config.toml
n_layer = 12
d_model = 384
n_experts = 32
experts_per_token = 2
d_expert = 160
d_shared_expert = 256
activation = "swiglu"
moe_layers = [2, 3, 4, 5, 6, 7, 8, 9, 10, 11]
router_score = "softmax"
normalize_top_k = true
routed_scale = 1.5
balance_loss = 0.0152
balance_bias = false
init_std_router = 0.00845
lr_router = 0.000385
vocab_size = 30153
norm = "rmsnorm"
norm_eps = 1e-05
tie_embeddings = true
optimizer = "soap_variant"
lr = 0.00197
beta1 = 0.95
beta2 = 0.98
batch_tokens = [32768, 65536, 131072]
seq_len = 2048
train_tokens = 535800000
steps = 7094
dataset = "wikipedia_en"
Below are experts of layer 4 (counted from 0) of a mixture-of-experts language model. Rows are named router (the router's row for the expert), gate (a neuron's input weights, with its number), up (a neuron's input weights, with its number), down (a neuron's output weights, with its number) and show model dimensions 288-383. Each number is 128 + 32 x the weight over its row's rms, rounded and kept within 0 to 255. Numbers have three digits each.
After each expert's rows: a language model's description of what the expert responds to. This comes from a sample of Wikipedia text that the model never trained on.

# expert 1
router:095146107076141150106143120143059141070141064123092083214113147125098153157134147110170140106133116078170146105139127087128126083111140144090126094115110124155112174102166106166123144114132118157114105041088110127077099104112053177085107069139203065089092100082106109097178135123126116122
gate0:178092154119160187102117156150118132129111090057120129110148120146145123167142140075143054058145097107157116112137136130086092124144139084158118084064114103151169097087122144085108114150141204128157150081202125131101135132122113133098174092073116144135071127127132125135119136090179143136
up0:114116083086111158073120122104152090113177105170105107123187090097147126179082106143097165096083104124112164143078087140127160054081075196116099104129152087170160120154130107147149078146142124166150103168123134132145137126113206104115106223142207060125130127145192082142142067171089091078
down0:148168118203149139133154127117145071128145107130093085136155177127110133155161085107135143121109099168097125115128142175106106134089102120083074180176145138131127178144124152146168149166208128125145124126087171079136132088141140131149081176162082098131130193132104166203167092108173066157
gate1:131135133019144134162140135109143137194165113174084144125111121134160082153135098131128135150126117146127102138110126033127182094132131137138112158073084130178117101135181124114170120116121126156108125045154106115119139124151133135124132146136128136140173108106154139163092123155080133073
up1:160117131116137199192164107120083147131145130174068080116108116141162106134179070067120161099143113161081176075095177066122120137132132094090168122119122089155088145148138123155128120166156128142109176103100063101130094157160093150128123142128117112139051115131062127109149114138156156130
down1:098111120117149133146132156126154160094167075111130157117153156163134103123110145055173123172106067079117052128095183135157049106044125145130142151129062156135190165113072167164084110132141127127064125076073120153100099129083151072117159118141116153079097129152144121159164142114060114187
gate2:099111164139161112084145158108098166062127140105145153114098196112163123117082090151114115157085093124116081145158126104132132058088120179096156147118105157112151109156091125089114164143161111089149153106127177117135102171152154141128110102082127115083113170092141140135114111068120169085
up2:100135098138158147131119138115121151165098133093126112135107145167105153094147159119118122069110143128119138087080092131164210107062088121157128089170156125123109113139110131100056130192140095088082108144150158085079157137076078133163154153091155125168186099084159153112079066134095176113
down2:131169141108149107158120190117080122160098152119119137086114124158117101117144147097192136169143123191139059092100123140120141094116092132126144133149116102142128172109086118123124119077089119130169149123086150151082139145134145115132125151141084132097092069129120112112108068135202154098
gate3:132158108089115145143202148031155121134125085113108083127098141097029091176110088133117092129115113098118060140165185162127159114103070139144070111080113162136160108082048142162106106129104171121054096087143099147072149096117090192135112116120131117163130115151073138118103111095149130151
up3:106132133107133149157066122066149134114086063137088123152146141138078034122106148143174165091173161161151135088148112119152136131146109113171116150111125144119167101181148135148115143077099161175101175158156098136182118102190136121094150093145103154157115145019138159137165051153169147177
down3:150115160131110149142125151111106094148141136150193069166156090174136101141143148162148126131136117164176108069131142158128162090098125139105125151119142166128107141107152203190118115170098095138110147138113096139146119098114083226157087113125054148141127110119123147110146126084224111181
gate4:131131143139187147081119163122127117058089120117092108151191105184109120110154147117104088040163144129139102125125078111107119180139161098165091109136121144105185133078132188147184155133079107119119147170098097190109141123105146089150175163154094134123130188175090109094152103112122092128
up4:111053140131183189112129158138126132108154156083170174119116043066176069143136102144175137150099102122114133132102094139113165125125153083089129194091095100090161092151103099149127142087155182131105186153185100115158134112126189153025160171136173060118136134150164175102137144113125139151
down4:140098135131161151155108118166142102112110080149133183110106075095169127108128131112178091158066123125156163111156148074159195130081115097127145129133126103120186124149030119085071106135101126119153124104179154097141091124128110119082134124158125091110127122082081166133071151166174120165
gate5:152068130139103121128168080151128097083176127148098104079117124128143140126098087159128134121122158101129179077192125178198189079102167129094179126104086096141153142087100091112098141110104163172118099097059166120170126141137076082171153117068128129110115167146101136129142127074086076094
up5:137141154164166091200103155138166109121171101136107128117062157146173151133144125164112131140162152163176169136171095175167124126110164151118188046114105114140124186103162117141096133145120164151141133168043090100175069171081138088154062104122094112113144153178127124161154134067088113165
down5:068110133147085157141151198171140121136106133054117108194111116134132182103120135164142124115087137108156142149149184158068100171149162114122174121122144197122078117119143107164089074112136120102110111130087113131128144155111156164151173123099213107163152138092092091166122175041102177121
It responds to: Opening parenthesis or quote mark plus the first piece of a name, acronym or title, such as (B, (N, "E.

# expert 29
router:089080145190099129182183108110159100065135120108128081121096106115123125110140129116116126121114132167130111131156121121069137109083137122051145101149162142128141140124115157124109122121167106172126164182063138167109146128127109092142191125095182139134183106129054058130166169141116107175
gate0:092145150153109096072146156175129142152138093153110117165094128137111103181153157138081121116166155137098145170091113124134104157112110107178128156144168162096149080152095130044094068138119122141073105137140101107116100144098137053152107131119074174050125171112126144091171123183145192132
up0:115165089137071138086083074181081209153127140111148124075212075151189132100098146116092139125174151147145075138183148080089114153123065118095094144112150102134108135140078113122165239079150113066165146108160155150148156076125133130092113196136141161117134143140100154101126105088158165095
down0:159135114151121151130152133154134136162126112172120175101077111171199118165104139118147176125145109147096127194167161149137107131174063081173131110142155115137149088125152176165131118097134081151116134053117126093170188156126168206125156100142135131150095145093089094107151108139157114056
gate1:070103123111099109141139108123089125102180146109119149153097107097100120115145136160159123068132153152082097080093091152125114100105110099147111126080142074146176094106166106131165149141113114192099149103128038140127131097144157150120128108120171095175209117146142107139095112069162154123
up1:148113145126108108172127141130169135122166126069091127052148091141120125136138148070152123133140110131117062108077120138158117131144109102107119087133171122144105170144155103126072087146127177096192100096128142169146138135138043084086100095087110111155136071130117124119088167122129147147
down1:161191129108158117128131162157140102144153159136115110113103098151096105116093146118141158113143128131107112137113130143145122172163067172141107108103135131150146124180175145157126154069174114093136164133132119129155116147139112103123064075170189192099107071185071145101143146212117110138
gate2:124090096096109145067074171117147119123064097103114140147096079155111081139145144162114095123192037114149093155154108167143119122114094096124169117152124159167139098119102087128074096122136164173103179140111095185146124117161134127127141100125078155082119099125101112114156136165106149160
up2:117112054138078115113135166156150104114082148105112102120149058165133175104197138167177140122119104125079123108122118201116082135127089138136111132152122123088101108110076123196132126123129120123126115150124118173109135098101165158092143170170130142193130103107150107140117152133105129117
down2:117104112098097139131109113119145151155117051112105149059129116108116183125086099107160147070148152158103153098088139146127102082122112135138128087193121141089169180193141144110098051133091140134090083145079093167136136117148109129113160176222215161112161108136149110169142098157145170074
gate3:090071131085171126097159126118126176165140085166109108115118139095157196130110115149162172133121100145093151147086088133158044163109101121195118070111155147133055173134109094128112082132115154134090046152123190146118152115142113109153111080133106089124102154080103147142093137185147127109
up3:122152141172142094049106108162139102133134128093097127100131195124050176110189093169143140102159104139157163125171122166120158135088125114145159151115146150166133112167129186096104121190132131130170132214194167059085130140118121151161143177152171112143057140146151137090103102111090136186
down3:148166103181110154066135160113125130164132155163130125121155156178109094121104151143130148117086096154117118127162158112145131135146165125148103138104070169168096145120149131169115125169101132135146091106158187185147111114117117170114110107148119139116095203093077095109142196169114157151
gate4:079076088155102125147166127146103075115133112133086125120120065144124088149179124166197159123116040168104190155139117151162122144152112139116134115142159116116103111123146119164119088141124169139103178191113068079082156145124141153119137134146144117134118129093074121178134098152150099157
up4:074180095137170136118131144128134214090145119118168111167113125176139157168066163137125164129153117068144137097166217134143114133090148081105149154109069107110118176152155128105107145140145086127132113114095110175167101120198097103180088153112193093107134128156178073162141135081107139138
down4:171092092155210095089124092109073161138161122174196117121200085207171135137087162142131122124075124132144190145108109217115123156021114125103089176063153131174126074146161074132165145119170122150128097141135088093105116145079112083165159100172118078133143175167135110153129112135110169092
gate5:164122161122135141137121204134153113150109089070148108096107156100154134116125109130124063139131133113166136157148184112194170107141154145124147132145107107189121065096157121072132173160174133157105175153116186154102150123132180090126156161108139118112158108143170140142155120065119188143
up5:120168112137103162094135122181155130088109134101079085111126122159147132115133061163102101125110146135148144159103081145153139092128130165132149129138138111094116129140151097101136102097130120184178184171177083142152151193099132134113208100103186118132103121172105092086156077129139128144
down5:076090145087131172182109166134112140174119196090167132108137184094109133137097149089159097132140118117144165165067119094104131127126104135127124172142125142123197132168171093156146128105184149108156123132119097189142124069137145155169118091135131145161145095118151107123127162127138124154
It responds to: Capital-letter acronym pieces and proper-name words for nations and organizations, like United States, World, American, the AF in DAF, CAFE.

# expert 13
router:096081087176105155125126140176109106143181171157175108107099108107144138105159155151173102088125140159147119102122138134117110150154098173142157176090105172078172121119106117122121113129160091117139162103152109139152139149189113173094129111060125134106076138127133140114184114163114145024
gate0:162131134101179159096149170162149150153145139169128187077148126124087136170126105125146081137148133110123099051159102173139135144158155129137107145138106112134123140045119090101136177084156153140137106159111098131109136142148100106107107198081107118145128128114081111047189080164129090109
up0:139114109105082177184120203182197130104075068120109150108114075082152107109157135190210090143177145098102094142141139125183126132146125180143138112113127091133136157128118117110089156124119102072094122157123175149138044087062146069092133108194153145121141098130087135111112100084067101096
down0:140106127132124131134166130156101089099106138127144087121130153112093167061147136125117121043051122127149135146106105108098110188154080100107117151106110164120132153084105145199151138150132163156138128139078119169177148105137183136175145100109094048134121200111085088138084111127084123189
gate1:090204160145059128129137148130105153143121143130104183209124123118156130119198117154146078128088171094159104125162122089147187143142155142085165177072147155151157149105133155165135142116152144149083089149117132092142184140098128073160133109080137156175143140077163162143109084172084085146
up1:080126160067112083135124127139181134184118118120135071069124141174153103162088145111120152110198155106203175161070159167143097151140121056134057106133137144158123082142155076095163106121158122083155124132126127163106116109136138185115138118196131086060142043153171109129118128147148165093
down1:107165098133201058113169083098157072145124127119138137126151127165146118079100123120173118163109130140101121147122070098114166138133158124077116147135032116144134120092140112108161108149126115067145136145104141112109136123075086097149104157149190159136076131165129126078134102118174132192
gate2:165093074082151137153162101135137163130118160136133107113138128117108085190096155122175121155115126113093144084172115128150104093147110005161116103107107177124095138128114134122130070129073086069132137145131107108126087144162169151166122137148120155079081163134094140148159144041130151159
up2:072135114098155174119146094137092119173141129099139131142116181148163145110125141091060090131134121140102148143093128075084181128076038122130195104149079083179039100102151103091091125072142115048042098142161194132169117115099106082115112161094117170154160146157096096161091095114111114232
down2:111153126138165135149116128087139118155127105139139117118134187134138106145147131092160101181109089124126114113149104154085152117150098043152164160150105108147142054128123170103102133131120147118142131145155141129089098118188113106055165119160123120095128152141117096149118128161109175126
gate3:119062122120153107167110108108105182219098170130098158134120129109143117158105115163073140119112143128132166127109176155122111099165082128132166162143054108151118145157124097119140113176133099172164131164140111079136143090159171086178116149139119113127116163131169124098131152160117169186
up3:110146089125089104118087072138163138120067106139105145120109135118056219086113207193112155118143175120156128115117103096126137139106132108121128082127131165095167132101115164108148171098084117136121179108136143132144127102140130174129185133069127204155115093104110103115207072084141160175
down3:167128122153140146093078101137112114095097093138127145138097089093089095157166114102133125147069182093047131065096085099128138155132108149121117165079172086078142192148092158098095153144122114079120093154106080133118166217121134103110090131111151024086128096128169128142106103099138101143
gate4:155150105104106096105067121126125150114139084169143118200197119134129135093112164108090176158154117149133090178121119209127152109101092131105171144117151099151144158110099166104114076171159119184121137138151102153121164096115077160129151162093129115136134190188193132081126141175103090049
up4:149168111113118141145069146112095162118133160157131173162104094088108118145156127165059133138158117125105163125132133143155099117161067140126173072160102114195097128090136182136084141101145133147150149040112166121108072094131132188147136084109117178138117098075143168073103128089170079092
down4:163186156113136156148134131157141159145156091159120170165151174161188199164155164114155138071167143197127156058139082123078169153106168094113107177134115135137146137076169164167031139128091146148109145112136175158126126102124163161129172095155115105138156163053150131154146111130140067124
gate5:124132176137140149124077137085116144108181125064163138112114087105129158087109128151123100034139118164107136081136098130125166156121153157160108105154102107084180128111160114106144145161150131149135134117205125189063135093126109142068164081216138074167170166091114143167158094127059132139
up5:109178153097078198121156121161091133186135077139083131118128110125107218147143097125146129058106087121137110153100149144150132093148127119138098124140112103130111155172161086108118152115139157147108101177077082094067071170152138129148182194118162172135116130136116144137107161117159138137
down5:089045134063094109112090111164071118109135159082054136123162109125141111131132130161148124159139123121129134157111069155170173108111134096175123107099134175147127118124179123085061067128153112145126103170180145111100101100136091081062109107127133149108162129154102054151111123164122179134
It responds to: First word piece of a foreign or unusual proper name, often a surname after a first name, such as Gim, Seg, Lar, El.

# expert 0
router:085131166094133151133141075072134136093091081182131143064099158123138118091145078165079091075165075203120116120091116111072136130133123171204118142122222109104090109128119164115119166130118136092169166081102135132122145091173156134148194097103095090122119174096105140096121146111154133150
gate0:123112105170095124149144128115103132090117149138131096126044075135125111125167168178153139166097109158097122099141191136179063088111118091165123134140097126121159133140102156115120130129093094194136076160134104181096143083097079188190124113123138060126127112120112105149076119142091116100
up0:161105120127113111086113165114164135106154080118132177133165112096138154082141132144131197096099083152131127130158138140137153212109118110106117140123149124107120086110172153077116169095054175161153138098064142131165115152147142095078196090139099104151130141087086133139115096149087111163
down0:153129173131145109147165110087115134115133092145179174110196126125108134116167146101121116076104081133187118082197151109123114146128102105067111046120216199122158165103095086110126116103091132147159169174122134110136100113126147150136166099146148071159115136153144163062113153081066132114
gate1:144158127130162205134155112111176114097154097155115203138093103139095068115145115077077096132150146122114148101148127134061103125165111144140094179124121175176161135157118119127100124086126127136113158117181077144150121086133153141168101082072082164121091105155180155189098105114157122111
up1:125172136146162172118248134097078090142131166111133137117136131108109097094181132171185170099103132125136125072132139122100148099147085103133194150154091133145150181163188138161164137128170148102150158128214162176110188075135064131145131079116121112104128125114068138143131179126128087122
down1:146087123067150104086040131089105144101146152114136096123131115168141145052111069097163120169089102139071092171142143141112144164126182078157195096122138032120130164147070175207157121150145130077147161098108150108079078142134105101066189126162126143110125137092180114146126153122133117113
gate2:118151134088123097139136098077132141093088172217074167150126130109105106125078087190119122057142168159113144155137194124142117091148168163116147111118062073165153134137158140135163137118133142132136186123115151142145146116082097139152188115092070120092111191139113131118160093132094141117
up2:115152145109052132161138152102146119216136141140139123136119134159161140145187124167134150167148105149152141130067114122050030167167091138119152074149166114062097151187126196179077177114125119130132061137092083119148118105105126110097162084159135159132130130053129135078078170120114084148
down2:163131081104097097170121126143096151178087105103126178109219131154060164138117186167117077136098117122109086129102148191115124107113126135156157080138126134131122118114137205134177173147080142091090141133152063099065056121108066078136117155136142137099120145135145134092148126154152088119
gate3:132141155140111172026136143087130126160155134144125159126146221143143126132111113178169132145075148136084154090117123120131117169166127113135098105050155145089146233135100073099175116163046156165137104117063130111081080174122089177152097164125184094127167174060077134183221149162094094135
up3:158109118120132142176090133197106136093093124181112161122177106156142179122155160121153165166105103106143156168148141171126098124074132150143177140129140100185154161177127130146097063148157149140121135153104165109120153058136147079134114120147134131144139125148118126127093054135147178108
down3:158096122063124116046119077067166140127078100114114129130164189140140134154167127117150111126087090139067190123062120208115086150084148121131132153082132149148180103100129120143138140103142137110141068110162129088092113114159159111081149167168096158158168222201143182083138112157104126129
gate4:109071134192147157100147163103091089034129161181178160102143155088089124121122038164099131151169012122137161150146116138173142171146142133094101152069110106136158105114111121136109134152114110146154164127129155105131138182155144106190134072110103164127109150106059132101181127133169164188
up4:110088092200136133124087148119181112110084101154147159181137172142114107145135057127139140150178116047100088126077106146132095154094167091097092120086132120104143154131121120165106140143110085082138102166077162121122134120133092140211199154140109171154111168092057108135164105164148079094
down4:093128102150140112129138062046148194113103087150126116134116158149093125123131140131067116084160148143091140102153103139035156105117145143138102144104124153125137178103143124191128116129102076105203110102105127144148129174203097129142161126149125103143097130174128156142072196100175114114
gate5:128119100064056134138148174119112117131126076129113160106131121121210142130118114189115096155153123152135155090107059103128104121115131178115115085118098170167117150083137038130141102069153165134113107142071133157147099094081087109125160098157108126109143179107139154125129105085131081179
up5:188098085127135163133157112146136091120105134125141133129091143159134177072124094142082147082120116113154155158127121104096160136131081074088141105100146179131182082128101139133125080114199109134137123173179148094089153122108133141157104162145120114118133160113105151206101157127109147145
down5:110110163136115216097155162101125130071136119135173098085183135202103104137106151105163162104120171087118170097167126147132126122134125100102127121110120147135112152095127091125148158175130114164121124142019125160189109108176150175117139097097106129139150142152106114154116139145119154134
It responds to: Final words or suffixes of proper names of organizations, awards and taxa, such as University, Award, Championships, -idae, -ies.

# expert 31
router:122144176122127062149077117121147121117143117158130073097132133165137104178107115131069116180165099100122082160092119098120136152134138098121088096118100116092082125148126159150146191140116125120168143144116162145145077189095159130096115104121122118112191114223171140162083135123108170135
gate0:186112105160114123144165143129116166166140126110188139127130102122153114109152146103177145129133129103078121111140090168129179090058158099083164162109150172144113121110122092140120105133094168110078155117116160111114106136179146156126101126084164127102147112100088102092139158110105129147
up0:126196168116149090163185093132177110121145137147138140140113175149147061156144120142136129103119114140114108141111118079144080149119140137096144153104105129145102136076193081071125130101100151093129130119118062075107125143128172099140164106105158118106105118128148121114089133181138113078
down0:112170106149087134139086138140113181109094087133166093165171128100157163105102131130165137148143129110121147179128092110090123098161074129130143129150101140140186153045141152177135097126144171092094184136123140152104121122172097120141159079128163090126127122059075089109097174159208141124
gate1:188064144186073144114109146141108096139140107147160151115125123134180129139069095142146128044143157176121110159148074096162091130134170134074141164137113054089157168131131132156157124132086110158151078118107136131123090129045114107093084075131121144193087125169103142103164129146102174110
up1:121080124129080130100118133128122141181130135165116120118114138076053137088143083110122133114114161159115129205167098164148080165183168086149055074119132120082107109102156141155131158151130157146111156130125114146133195187098130069164122137147143110101046133077100091134133146116148134131
down1:160097151144114158176138148091126162118109145156180133128197097098143141140126135136112154216120125117143101141164148100120101156112081093178183107128112107126219091139044151143113096125177168056044152122143100167166085166127147128158134135121118168124158077155090113103128200094131185153
gate2:116114178152147079139072090117136095088185109195130075102112181123137093150095147161111187074135131137152182097133143119135123124100108093119112129118164113086184131177108099112160117093149103120089183156150201125101124067147100106100111138156064158153100101203115153103135139188111125189
up2:191147103128125121153136118138135149164115150103105161145116175163167040091120133126166129135155087114092097157165190124110096126110134137109163164170094091114175160123137096115111146090130140086142153081202108095045115080094132159103143110123095171191119163133112148161081124129094148049
down2:094096134172118158149102155106074101148149123193131151102136158090063119068121102159099158102103097148099146108130064137161126115029166102112087075148170147170152132088128141136125136098133102103125115105088092101115084105116124178118107122131130116168113116170159136134111207080101140133
gate3:094139137126144192196084089160192063118129116155130168139134141144188152123020068121129157149110142010121098137133048116144136143120089128124078115098121143139090100118094116123166079128105113153140137121146175133197101110153142142147139103121118098159076094145111106158142114083103118156
up3:125163141116116113106117062171089103079062186083144115146160100116118092122090142145114114181120150161120094148149181191136145128125076154087171098141149152124142203129145084128121164164186102075085156163089078116094116147123162132142077138106116158136115104167061148102127141149102151144
down3:154101082134112152138135147157110130148086152175157175068155157141161117111138103135133081069110115179154130147097113101088058094105125163187099136135102159145135168142105153131191121145070078085123183110143117120154055132155140125141125147127099193120146094089120103078161118111159140122
gate4:114123055094117154165071197128138104086173176080150142120160138111100134103086199140091108133086116121143146110118122144080153098152103110127086091191121105109135087118125102129189145110127074085106109132132128152130084123093113193166105140050105111128125152129139113171135155189134144098
up4:107155113116127186114155101132095104097130125114120143126130174104115106131116136164106154110145116150108124069108078132161087196141123150100124142134042146096048062115095187138194171073133116126168173116153135138093093131124071113157088175191125105156215083161092146144118113162061096129
down4:115125121123104120130081109103183068107159125114139102083088138111100146097176160102074095105121117134152180138077160152175117148125112082199139166159110077124117095151180133171110106142100120069138121101132136161127177119138136161136154137105148090134145175180178088153129155079108073106
gate5:148166183143143150103111119122111117132096113142151099197111121176161121081195155175118074111163084144131130141090145135126130097131112139171073090130098070090122130132137081128136154191144255106128080176123121203037123101120146117163136144123111166157119131133095127171110077085110159151
up5:175118152151129095110121118103170152164080097044134058141160095124152131134122168125150094133190183059145111135198077164147079151116087161111095153170191167176169142116161151075086096170137067136133143132070118164139175070068110145103095170067116124163113129152140142120166112107135158071
down5:148197083143184094105180117090093140134103083085150114093144110070186123108177145165166087098113149156180129143121158089156091187076139175144208083151166151121158095187140120123070140134143105090185115151119150125128196113129128103147155140114093139160137100125081105168099213128139179133
It responds to: Ending pieces that finish a word, such as ed, ing, ated, able, ical, as in overbearing, undisturbed, gabled.

# expert 30
router:110129114201120142138110145164154132141135085136121149089102171140120110121124078156126129164175159200151099104170103122054124135188116132097140141133121158142111144135079123118061089139130155099085093154103137135138136127106088129089162143116161162175133160139113131119114138122175122124
gate0:150123177121143077078161090094139074093151121029167103180031131126234132135136083152124166119105082125176153083150125103186127127111127142102130097110098135095176134085166148077137131122156130156047115108131155136103123111080161118083189113152134108083080150135155130140124201128176157137
up0:065133144132132170117121077061208151083113099109134054115145142178118118067133077112126146114093097137146165114120131117123144156129115129109103132087088099051110140114137095178185128096089109131126100125184162224075090135092125164155116125147107126109141102113093162169120119130129155115
down0:085129136110136109096162171144190117135121086127114099114098139139141097129105161120104125111108131076140117144161114131137091136118121164100138142116103154100154115078103160177118089142155067124107092110114154108141140136160145117076134101146066074081078063098169111134115065119144107168
gate1:108162105128117126146159131080137114122061105076108117161197149132127122167110139160175076145146099194104110118123109133123099103126168123116067141122204140067115150182057083162134116149127214081115126056197137119089106101096097140174050098115120088152114133166098173142123141118130118086
up1:126104083133105113085112128051148160147120170086133121104097181125169125101121179107146107108077139120127163163161077108081132152157151105085140158159099140100196109096115098144092131141146124099193095060077142099172104111156125113049167183148129171153113097104082110094145155128172133101
down1:075111157110124159113115137120123189117107112106123138159110141045116090097119123149150125092156093071184163151139153082157142113095082119078072123111094129123107165200149138144109118143157083130187080081115156109106129082130150135145138134109128151137123141145096199213095104110091126147
gate2:168145117094114189104156164180150173149150096104117102152168107078195148112133149099115119118159165170155035109147138090109142127133147075142067090095107095088108187161118127142135157101133152061121105119118164160163107117141093160081191153168101119150120151108157145096110127116122106137
up2:154125117148153139195187108140123182092076138119148165121094122118176112094212132053112172174085142122147156147104161197139120100129133163084110160130148134071086135085126102073151126071073174135133121119112116078109118147168138109137129100137119090111129188103129051101189137127085110103
down2:156141137178156130131132117088107153149116086129131131107124127113091129085174109097159102152064091125156112079074102216120080063166125151162092123136139150149138155058082147078141117132148162152155110168139127098110174145165101075132111123099176137068096145153132227169147127133107149113
gate3:080163086171107116112112125156089116123116133213086159161185158122146092137147172130169091113158127084097040131086087101114149157155139131092106143140129127144148145158159119148133070206174177133182121175214158155159088117115124094097071111067082143146106077157139160143098123176151095150
up3:116101171147121146145078106107156083193136139121087119129024151183151162120135150151139135108158103124140127149155208115115156095097135114084154122108073148108134119117126148118162130144186160145165096083127125116135116140116147119156159143144099140178081099143108110092077138139097195134
down3:189147139126099139084107151117118157113105145115126092161101142131080088150095126110110136098119150154131148147150061141116101094131115119144103126166151141148168153148095125092229139101122162165101078131076204126138098106121116131084122144109165148189119113143134144153155136157152100105
gate4:118160099098151158149102123131103136126090192113091176075156096138165139171130108161114112119055102147152114123173184163160109093108141108085153114161095100137162104102072192146120138203106159150109117114025152138165155132122134163091143132112138140226115131136167068119129094176136103122
up4:112150079131163125160132105151128091147173183130135201192162131098132103120071191126138092092097130129121166136072128170158202093115096152183119100154137142104149123148146156129155130095064155142136126147188164071080209154121151161176110157187070114125111152142189176179114123105072092134
down4:094155111083127079082118151160095169100165106111132140086102111118063095105135182101118055136101111136206111132100104112093125072050087079113154188165184122128099101124154100136168114143091126123106138140110187110131121116115129144141102215192157144090105123131206122144114085060145150183
gate5:217135162129140143173025163157245146197139152187172116135130131137092139096094099137167103138166119195135151173165176085160169143130083131195115076157158113085081113165052194167169138162164180134102164109115107122144100124059135078111143165135125104111102088126144084189146141116092165103
up5:176079083105130165199065172109133109158076106140121095104124108143086119102108101135125066079186158185114166067123100102187148173144115141102168133149189101145105137179135096139091135138087147159088180102167100104154192055117158147129187162182094162110157096164064129167131102099111126103
down5:149084157158106153107107160135132126160090041165131145208131111077145165143125141153074150128141228156077091140092057098183151104110195146105154172119146103100076138102161120097120166100097112125118183192073138146155151148131102118080147114177084159149123130101107139126073117144137119134
It responds to: Nouns for teams, schools, districts and playing positions in sports and local-government text, such as season, club, center, district.

# expert 24
router:176120104125174153170120096177153139157082155174110137155154117111125096062189127165101136085165177138116154127085149093124141126143106140102145128114140172157075163088142111134089152132145161115131111127088100128121137062117101140117163119131085125207171159125173149123193084128143236094
gate0:078128145110104085135177084098077121147102179192112122102115144085130171097163098117122120146046141137119130138132148120118105161121060146080157160095124134127094138106088162120115074128101154101101135066114069081125098097118145129124116159153143133113142124083121144140119130146158144139
up0:117139105182140068191106151146192095124036122158125152148090144124096195169140162129081087134138123136154106128106144175109157132128117159059083103111116131090103097110068125148138132110082160131102156144063124132086110065057104103173139130066110100165111143170087108129102147118157135114
down0:036151109125099070150156136079141177074127151099151138089097113104079107136143126103130152143146093145152152135184096108092139111146086148096102154107072155192166055120119114125106048129113186134107167102110093112148127181059110125131124081123146162099105122147115145123151163137111166126
gate1:125054139196131157100117147141097112131164128101181117104170141145126159188160125094162128191094156151135176125097178109097192105158116141120149148137101171152122133146094117092139052145131130093170064075107118129116125078110194115189068114141126115121171159135117123106093147116132147102
up1:146164135099138153185077199144167077112081093100077093082171122085138174114128054123113141098094140162177136128116154106137164102138113113133112065173101136173089102136115132137094108109115113105121138140186236170050134126165164101118109096129139155122124126147123143088156140150094084126
down1:176190088132157119155129147103104199068134132139147069116090133155170144144040063097148123093147168132121179163105123115128106158159072120138160093104192145059136137124082122072167122148127094146144109163133139119149113122120118102153138137077065140079059092097158161143124115129115113174
gate2:134140160156131149117178093182168135181100096101139137126105124127079125139143088120116094148165109153158128109081096149127212085126131119120121160076111165147124121125046055148139147134158103114113135156163153153199142158138141108140168166131143121157093107173129182161115056137107067062
up2:097078132172165210191121155104143124160194158125156104130157112151099164152073150150133124168135216131210114104135099187104147071169059171120186173147099137161099124150132130094081097116118122139182139111156186118085177139073112069185122163089133166118094093134132093150120107118157119103
down2:155141099119128115183090105165128152121165076154142174097135175150128162097130137169136154120159057137139082101135061125124030138142079118168096126162100152134102140129164125113141154125101166138093117128145142112093121089102134089113096156051072115220124148124134139159138125143117104118
gate3:206150081149090141142136152121138139161166126136113152186109074158094104149198099108190095110115140101144178062118146135087133141156136091155153139102136135197165133149171118146127140126182144146151097168108122172074158155097116176114116184083123140119111184128156136133160073163118125099
up3:123119131148167131096084125126108154107108156124135075125147175114177096160192125177112135122107080160139166134130124140167145092127168125129168098059109134176142078145116097135137190133106095124099092110112135056137095161153090101175132049058179146131121138136112097075096159124141079148
down3:121093131112163123126101123205170113132128078154160126124071102135165141134127157134179105177121193130142139051124137135133108155046104131146126139135113095159181082190172133124173175129126102187088194141133163149165118136140137106126120116137128093123151055145120141148125139128081153113
gate4:124090116145114156110113132116119165111142137123093028165147088114121123107109113143150045063155133131165152143101130162104093131156152094195131100147112213173107132148069130128113150115115127157098100144161082147117096072155064148149131156119099149092101127126070126173144119128176069164
up4:146128133081160071113149083082115106137166113116172165091140127142129187155135126127138114148085125140148155104115133147046116178167149113096167159117134075132133166040132131120114120130129192065148105163124174078188131125091132120167180110085173156177157217170112108088119166134076140110
down4:087094093093123112140107096152090089137121178120142126119124146154097133196070147125153159102119124084154175194161144170166175125143172138144136178085143159109190144100138120089150127090166082180073135061172105162096139100092158124112138109156152139123121132162137143147138128182201108162
gate5:120134112095191124108113151126104088081124168171184138100126090193115085155113116114095123143185231126155167083142153144104106098083102136131109126126113129145159095121143155120147141174090126118126088111138123125142144141137084147067133072127109180006147165090122050144139093130189149137
up5:132162107115140160063155136088154167144128132101116106119165104113181124139125162136119142143167078115154060150081128095153142143152118117194097101114177151100127159150079113126156113121128151122130169093159098106104103106138129130208124137129180125174130088164154135170120163090118101106
down5:113088111099102107134113091121088104130134160095106087090090114156162167102161135168148184098139123155115177150076137115158108086160130135162120144118110157033152168162090135121141099104098137099100129183112111135125143157188131122144137132127114137149151196111129137122083116109116143096
It responds to: Years, year ranges and decimal fragments in tables, careers and dates, such as 1999–2000, 2014, .5, 1–3.